Below are experts of layer 2 (counted from 0) of a mixture-of-experts language model. Rows are named router (the router's row for the expert) and show model dimensions 0-255. Each number is 200 + 40 x the weight over its row's rms, rounded and kept within 0 to 999.
Before each expert's rows: "gets" lists some tokens that make up at least twice as much of what it gets as of all text; "comes before" lists some tokens at least twice as common just after its tokens as in all text. This comes from a sample of Wikipedia text that the model never trained on. Tokens count by the router's weight.

# expert 17
gets: "\n", "-", ":", "|", ";", " \""
comes before: "-", "|", "\n", "==", "The", "==="
router,192,238,183,223,192,197,141,162,210,157,146,207,241,201,208,139,188,110,249,254,119,214,224,170,166,160,167,183,306,225,128,195,151,197,164,248,188,233,274,136,182,215,212,212,189,266,176,223,208,151,186,220,118,252,206,183,173,130,169,167,218,197,184,190,111,178,272,202,192,251,217,220,168,284,323,157,210,212,244,218,198,198,226,230,274,172,234,166,226,133,199,224,138,210,189,232,207,151,211,220,225,205,199,141,235,198,144,232,212,221,251,228,179,182,213,137,228,175,177,188,167,199,135,206,241,243,227,121,179,230,212,165,191,253,258,212,215,243,135,175,210,242,237,201,240,231,147,182,261,256,246,192,265,224,114,237,211,232,196,210,234,204,178,229,190,166,199,194,213,219,237,188,145,233,198,94,128,276,162,160,210,183,189,192,237,226,262,240,190,176,229,197,203,202,236,224,256,197,208,127,234,208,205,267,226,228,206,199,110,198,245,203,171,150,194,206,193,164,224,240,213,178,278,166,218,163,189,288,262,170,164,239,223,149,291,204,161,178,158,155,212,161,192,215,179,235,159,207,245,197,147,147,289,210,290,212

# expert 34
gets: " to", " in", " of", " for", " on", "–"
comes before: " the", " ", " a", " his", " be", " their"
router,271,251,189,169,238,189,170,232,202,228,270,201,161,216,260,180,282,179,184,181,192,205,279,195,209,188,267,179,204,231,164,200,221,153,265,184,224,215,279,150,208,186,130,223,135,108,193,206,194,193,216,256,183,246,185,196,147,140,155,209,169,178,160,165,229,185,228,264,232,159,195,228,194,189,252,188,232,259,251,245,170,226,218,279,194,209,198,266,201,196,159,175,191,190,48,200,175,185,191,218,217,117,189,220,275,185,165,203,225,220,203,162,209,233,197,209,278,223,159,203,183,238,148,221,233,250,195,185,117,179,264,215,169,245,227,238,195,182,190,210,216,241,230,245,211,240,243,273,263,264,236,211,280,252,147,186,256,261,176,200,227,234,242,155,248,218,181,185,172,147,205,207,291,239,201,203,161,241,255,174,224,184,195,132,231,228,209,257,249,139,204,187,203,213,218,168,211,184,188,171,214,148,198,275,185,124,184,207,222,178,231,202,191,130,207,205,165,228,221,196,178,256,200,126,248,167,188,218,227,140,201,180,228,130,199,71,252,133,168,298,187,237,240,235,254,241,188,228,189,145,195,180,196,209,283,154

# expert 5
gets: "\n", "-", ".", " (", "–", "\""
comes before: "\n", "-", "|", "==", " The", "The"
router,207,214,211,251,181,200,223,149,283,197,185,199,209,204,212,137,195,159,215,207,159,202,171,141,117,195,214,185,246,142,188,216,205,171,174,251,206,190,268,173,268,221,204,230,176,216,125,257,196,215,153,242,214,219,185,141,170,183,171,177,253,165,204,184,178,155,210,197,276,205,189,192,130,242,269,155,194,249,201,282,195,226,231,310,262,179,199,286,167,179,231,154,169,181,181,243,165,177,217,199,219,159,234,250,226,180,139,163,261,208,260,172,183,215,194,220,259,217,162,166,226,184,143,203,286,250,244,179,209,166,219,139,233,231,256,220,232,199,185,88,202,211,258,209,261,195,147,183,251,250,245,218,220,177,202,240,236,184,177,244,252,214,152,192,202,166,179,185,207,251,218,157,162,322,220,177,48,309,195,125,224,194,214,130,227,242,304,218,218,199,229,209,209,252,136,183,186,221,206,154,216,178,231,192,201,242,187,283,154,229,213,204,174,227,175,208,187,220,228,176,238,188,220,136,278,179,204,201,234,244,184,219,231,124,197,163,189,139,172,164,214,229,209,290,234,207,167,235,225,197,156,221,247,237,249,195

# expert 7
gets: "\n", "==", "===", ".", " the", " =="
comes before: "\n", "|", "-", "==", "The", "==="
router,214,245,173,158,157,196,182,189,173,236,236,208,227,212,180,156,217,194,148,261,153,170,281,196,150,214,191,136,257,147,164,217,118,135,188,195,204,196,227,209,194,229,172,252,132,162,182,180,202,204,215,131,179,188,190,145,243,204,228,208,172,153,189,138,220,190,238,149,228,159,205,206,82,200,265,154,187,190,249,203,182,232,230,186,215,144,215,266,242,163,157,200,162,144,172,238,141,194,232,161,224,164,257,260,132,199,183,238,212,195,171,198,185,176,210,203,212,229,194,188,230,185,150,192,326,241,163,123,152,324,258,127,176,247,235,179,236,174,179,154,188,219,160,268,156,258,164,209,219,229,260,180,267,178,204,149,237,164,166,280,193,154,217,177,139,157,182,178,202,172,241,160,208,251,270,219,179,271,196,188,254,177,144,180,243,258,207,227,252,216,245,206,240,208,145,217,216,246,225,136,192,113,194,244,226,175,145,213,218,155,203,199,174,178,195,196,202,261,139,219,222,232,276,163,239,183,212,145,233,187,225,263,273,131,203,159,179,233,151,236,226,188,147,200,116,213,172,273,200,157,165,166,269,231,194,165

# expert 23
gets: " |", " in", " at", " on", " was", "°"
comes before: " ", "\n", " the", " —", " States", " +"
router,194,221,205,202,211,190,151,234,204,173,157,270,169,216,246,148,202,193,177,221,167,179,230,272,184,201,268,107,207,164,156,266,215,154,261,207,160,230,276,211,232,199,194,168,136,158,170,237,228,211,189,190,131,186,190,124,150,199,164,199,177,195,197,204,183,193,229,261,186,173,164,271,209,180,270,147,232,268,262,212,156,277,229,223,220,178,151,279,128,148,228,172,256,122,122,230,214,212,200,225,217,168,159,233,190,154,226,177,214,173,225,172,198,207,198,205,243,202,158,218,173,243,166,182,186,298,247,102,178,193,241,159,193,168,210,269,221,158,163,170,258,226,124,216,218,215,237,284,273,217,265,208,235,278,190,194,247,201,171,189,205,219,243,206,211,163,168,183,166,151,232,238,243,251,234,144,139,241,218,124,219,204,191,220,226,297,204,281,261,214,203,223,177,162,170,201,184,163,184,160,166,202,180,216,119,144,212,218,223,224,228,188,170,159,207,161,149,225,245,224,124,234,203,165,230,196,179,204,256,171,277,215,273,166,201,119,254,224,139,177,235,230,254,219,220,229,131,222,199,213,188,148,209,271,162,121

# expert 35
gets: " |", ")", ";", "–", ":", "=="
comes before: " ", " |", "\n", ":", " —", " team"
router,219,140,250,257,178,193,196,202,143,210,219,216,310,229,253,201,141,205,283,241,187,204,197,231,150,236,187,173,192,213,194,207,152,168,254,238,177,188,204,207,194,177,247,337,193,117,186,183,199,159,164,134,159,215,201,106,180,163,209,243,211,193,180,230,112,156,227,249,204,253,205,250,160,142,279,143,141,234,217,170,180,227,229,185,182,252,167,200,186,78,189,228,198,132,106,209,202,172,206,169,192,100,154,274,185,222,204,206,209,189,239,171,193,235,221,190,229,167,180,210,161,229,143,221,194,237,189,143,182,163,249,234,162,229,278,280,237,257,140,168,195,146,125,224,210,207,186,207,194,256,250,205,265,161,169,218,234,172,191,217,224,150,230,217,266,259,171,240,214,221,244,243,146,211,168,195,174,210,181,155,228,170,139,152,205,227,176,239,237,130,213,251,244,257,198,194,258,197,220,177,176,221,228,183,173,215,242,277,168,169,156,186,170,180,195,212,144,245,177,249,184,192,280,129,181,208,242,235,199,189,216,207,229,155,260,113,193,262,221,171,235,191,190,173,196,160,202,176,154,174,183,108,220,256,190,174

# expert 36
gets: "s", ".", "es", "ation", ").", "ers"
comes before: "\n", " of", ".", ",", " The", " and"
router,225,276,190,252,205,184,175,176,232,161,189,155,194,217,192,229,195,236,171,285,209,220,185,207,180,185,347,192,175,183,218,207,197,102,205,155,160,216,222,208,224,208,189,259,126,180,180,240,188,149,166,226,218,251,211,202,172,166,206,262,198,133,206,157,220,144,296,206,290,203,191,196,187,210,239,160,189,198,153,212,194,221,222,231,253,180,203,313,193,214,180,207,165,219,177,252,225,156,208,174,212,225,159,218,189,216,121,244,253,190,181,220,149,247,196,187,220,232,134,207,191,239,154,222,205,185,185,161,190,245,217,220,177,207,246,138,256,185,180,143,177,149,207,223,200,128,170,178,176,273,245,266,269,200,145,179,319,230,173,279,180,192,166,209,126,215,164,219,177,227,311,254,243,231,172,193,236,303,211,223,164,156,195,177,274,220,265,312,255,209,203,271,288,211,224,198,215,131,221,160,206,208,262,183,193,174,177,220,176,260,134,194,184,201,183,192,242,208,176,231,200,176,232,200,211,156,228,177,213,159,270,219,191,134,148,219,224,227,139,179,224,202,184,238,212,189,191,258,179,168,200,216,196,318,182,176

# expert 25
gets: " in", " of", " the", " for", " a", " on"
comes before: " the", " a", " his", " by", " to", " their"
router,146,168,196,197,175,171,200,241,218,206,232,215,211,221,247,178,218,180,204,270,136,256,222,197,160,241,243,173,230,221,219,231,187,74,226,247,244,181,241,215,244,174,152,227,181,168,145,238,202,103,212,196,100,195,211,148,128,165,237,220,169,164,175,170,215,214,253,261,221,178,222,205,202,170,245,168,128,301,162,230,129,158,233,240,189,237,151,242,171,195,190,248,213,174,183,145,228,142,211,205,206,106,208,190,212,209,220,186,186,149,201,141,232,243,211,205,217,269,159,191,131,203,145,239,219,261,211,151,178,236,231,202,149,230,153,198,181,157,164,245,239,175,164,228,236,305,195,267,282,235,231,236,293,185,196,212,232,175,169,189,154,190,193,221,285,210,152,180,211,208,240,217,167,278,256,187,178,263,141,207,257,189,199,141,235,235,140,182,194,178,211,325,190,254,199,221,202,214,203,143,165,201,252,161,181,153,174,185,243,201,197,204,203,143,192,148,143,209,240,250,191,231,253,192,241,187,200,264,211,218,183,216,245,116,193,139,236,195,129,245,220,153,243,193,259,208,167,255,160,193,163,189,185,201,283,150

# expert 1
gets: "2", "0", "1", " first", "3", "5"
comes before: " |", "0", "–", ";", "5", "6"
router,205,227,213,204,185,179,183,187,192,261,172,274,264,200,252,100,186,149,309,274,163,165,221,279,168,195,150,151,214,197,157,219,224,177,253,206,207,210,239,185,177,111,244,236,145,202,226,175,204,179,201,170,166,233,200,197,230,219,166,231,171,248,197,211,186,120,172,244,254,182,205,189,83,181,230,87,174,233,202,197,175,167,227,187,208,229,195,226,192,189,171,220,233,161,73,245,118,182,217,148,212,161,140,277,134,181,173,288,174,227,246,203,189,255,191,176,233,192,131,192,227,141,137,248,248,351,143,202,179,192,249,225,189,228,274,266,181,201,128,195,198,181,177,217,190,219,150,164,199,219,253,173,279,174,236,193,210,218,166,193,231,196,142,170,219,150,164,263,182,204,227,214,202,263,194,204,174,253,200,145,201,146,148,142,260,200,178,198,234,159,209,244,188,225,173,213,243,199,220,159,170,250,211,220,230,112,201,249,158,222,147,199,200,181,180,210,169,236,187,256,152,217,215,180,194,186,159,270,184,200,242,222,231,213,297,138,213,216,157,199,210,229,167,208,212,201,197,201,151,178,185,139,222,235,192,171

# expert 38
gets: "0", "1", "2", "9", "8", "5"
comes before: "0", "9", "8", "1", "7", "2"
router,238,152,138,203,150,181,183,190,277,191,162,169,147,225,126,212,197,170,131,209,230,244,251,181,214,211,268,165,241,111,204,225,162,151,233,167,199,176,280,212,236,194,203,150,151,252,133,244,197,264,184,248,227,223,212,203,250,136,253,188,175,242,177,235,223,169,224,288,243,166,215,220,205,192,217,201,214,196,199,297,197,205,209,277,208,176,147,207,170,249,169,150,227,193,205,177,176,162,207,174,206,106,180,198,201,170,183,191,260,175,258,231,198,196,202,250,227,233,237,214,239,238,169,269,272,232,246,245,143,271,208,191,146,223,181,147,199,104,220,211,154,143,196,236,138,172,205,168,147,144,229,242,265,229,210,231,261,265,147,214,159,197,258,125,206,182,195,222,192,177,189,195,259,220,254,168,167,269,163,114,243,179,234,195,227,261,224,142,235,242,228,244,217,240,182,150,189,201,208,227,213,230,210,160,109,219,174,235,216,221,187,202,198,183,199,180,258,221,160,173,194,198,188,204,233,174,242,192,242,155,211,224,254,189,165,204,199,174,77,304,231,167,275,197,237,212,232,249,118,228,107,206,193,133,182,186

# expert 24
gets: " |", "|", " was", "°", " on", " at"
comes before: " ", "---|---|---|---|", "N", " Total", " Year", "E"
router,247,238,189,212,196,185,207,160,200,216,191,276,207,211,218,188,195,118,209,258,167,205,225,214,171,202,216,169,255,217,157,216,223,176,249,247,159,206,297,218,202,158,147,191,142,199,151,245,182,190,165,201,68,244,172,135,204,195,174,193,170,135,229,180,87,188,201,258,161,190,206,259,170,172,235,172,250,197,202,246,170,273,218,151,239,149,122,264,206,168,153,204,151,234,143,223,191,203,194,184,223,212,158,207,220,185,236,234,186,145,231,194,190,267,218,153,295,191,170,207,150,185,149,219,192,278,225,125,148,192,260,118,158,252,225,202,266,147,124,188,257,183,98,197,191,252,198,220,233,241,244,210,229,249,151,157,277,316,203,168,210,228,283,183,161,165,153,190,174,159,235,212,155,221,213,163,171,234,192,216,220,198,175,185,241,245,195,210,249,208,234,220,198,142,137,212,189,203,182,158,186,169,205,246,157,140,207,187,228,252,236,197,187,204,207,170,169,221,220,243,147,219,259,176,211,152,213,295,253,161,236,248,219,160,202,173,154,222,159,192,241,217,253,313,207,163,198,242,174,166,166,142,237,216,205,157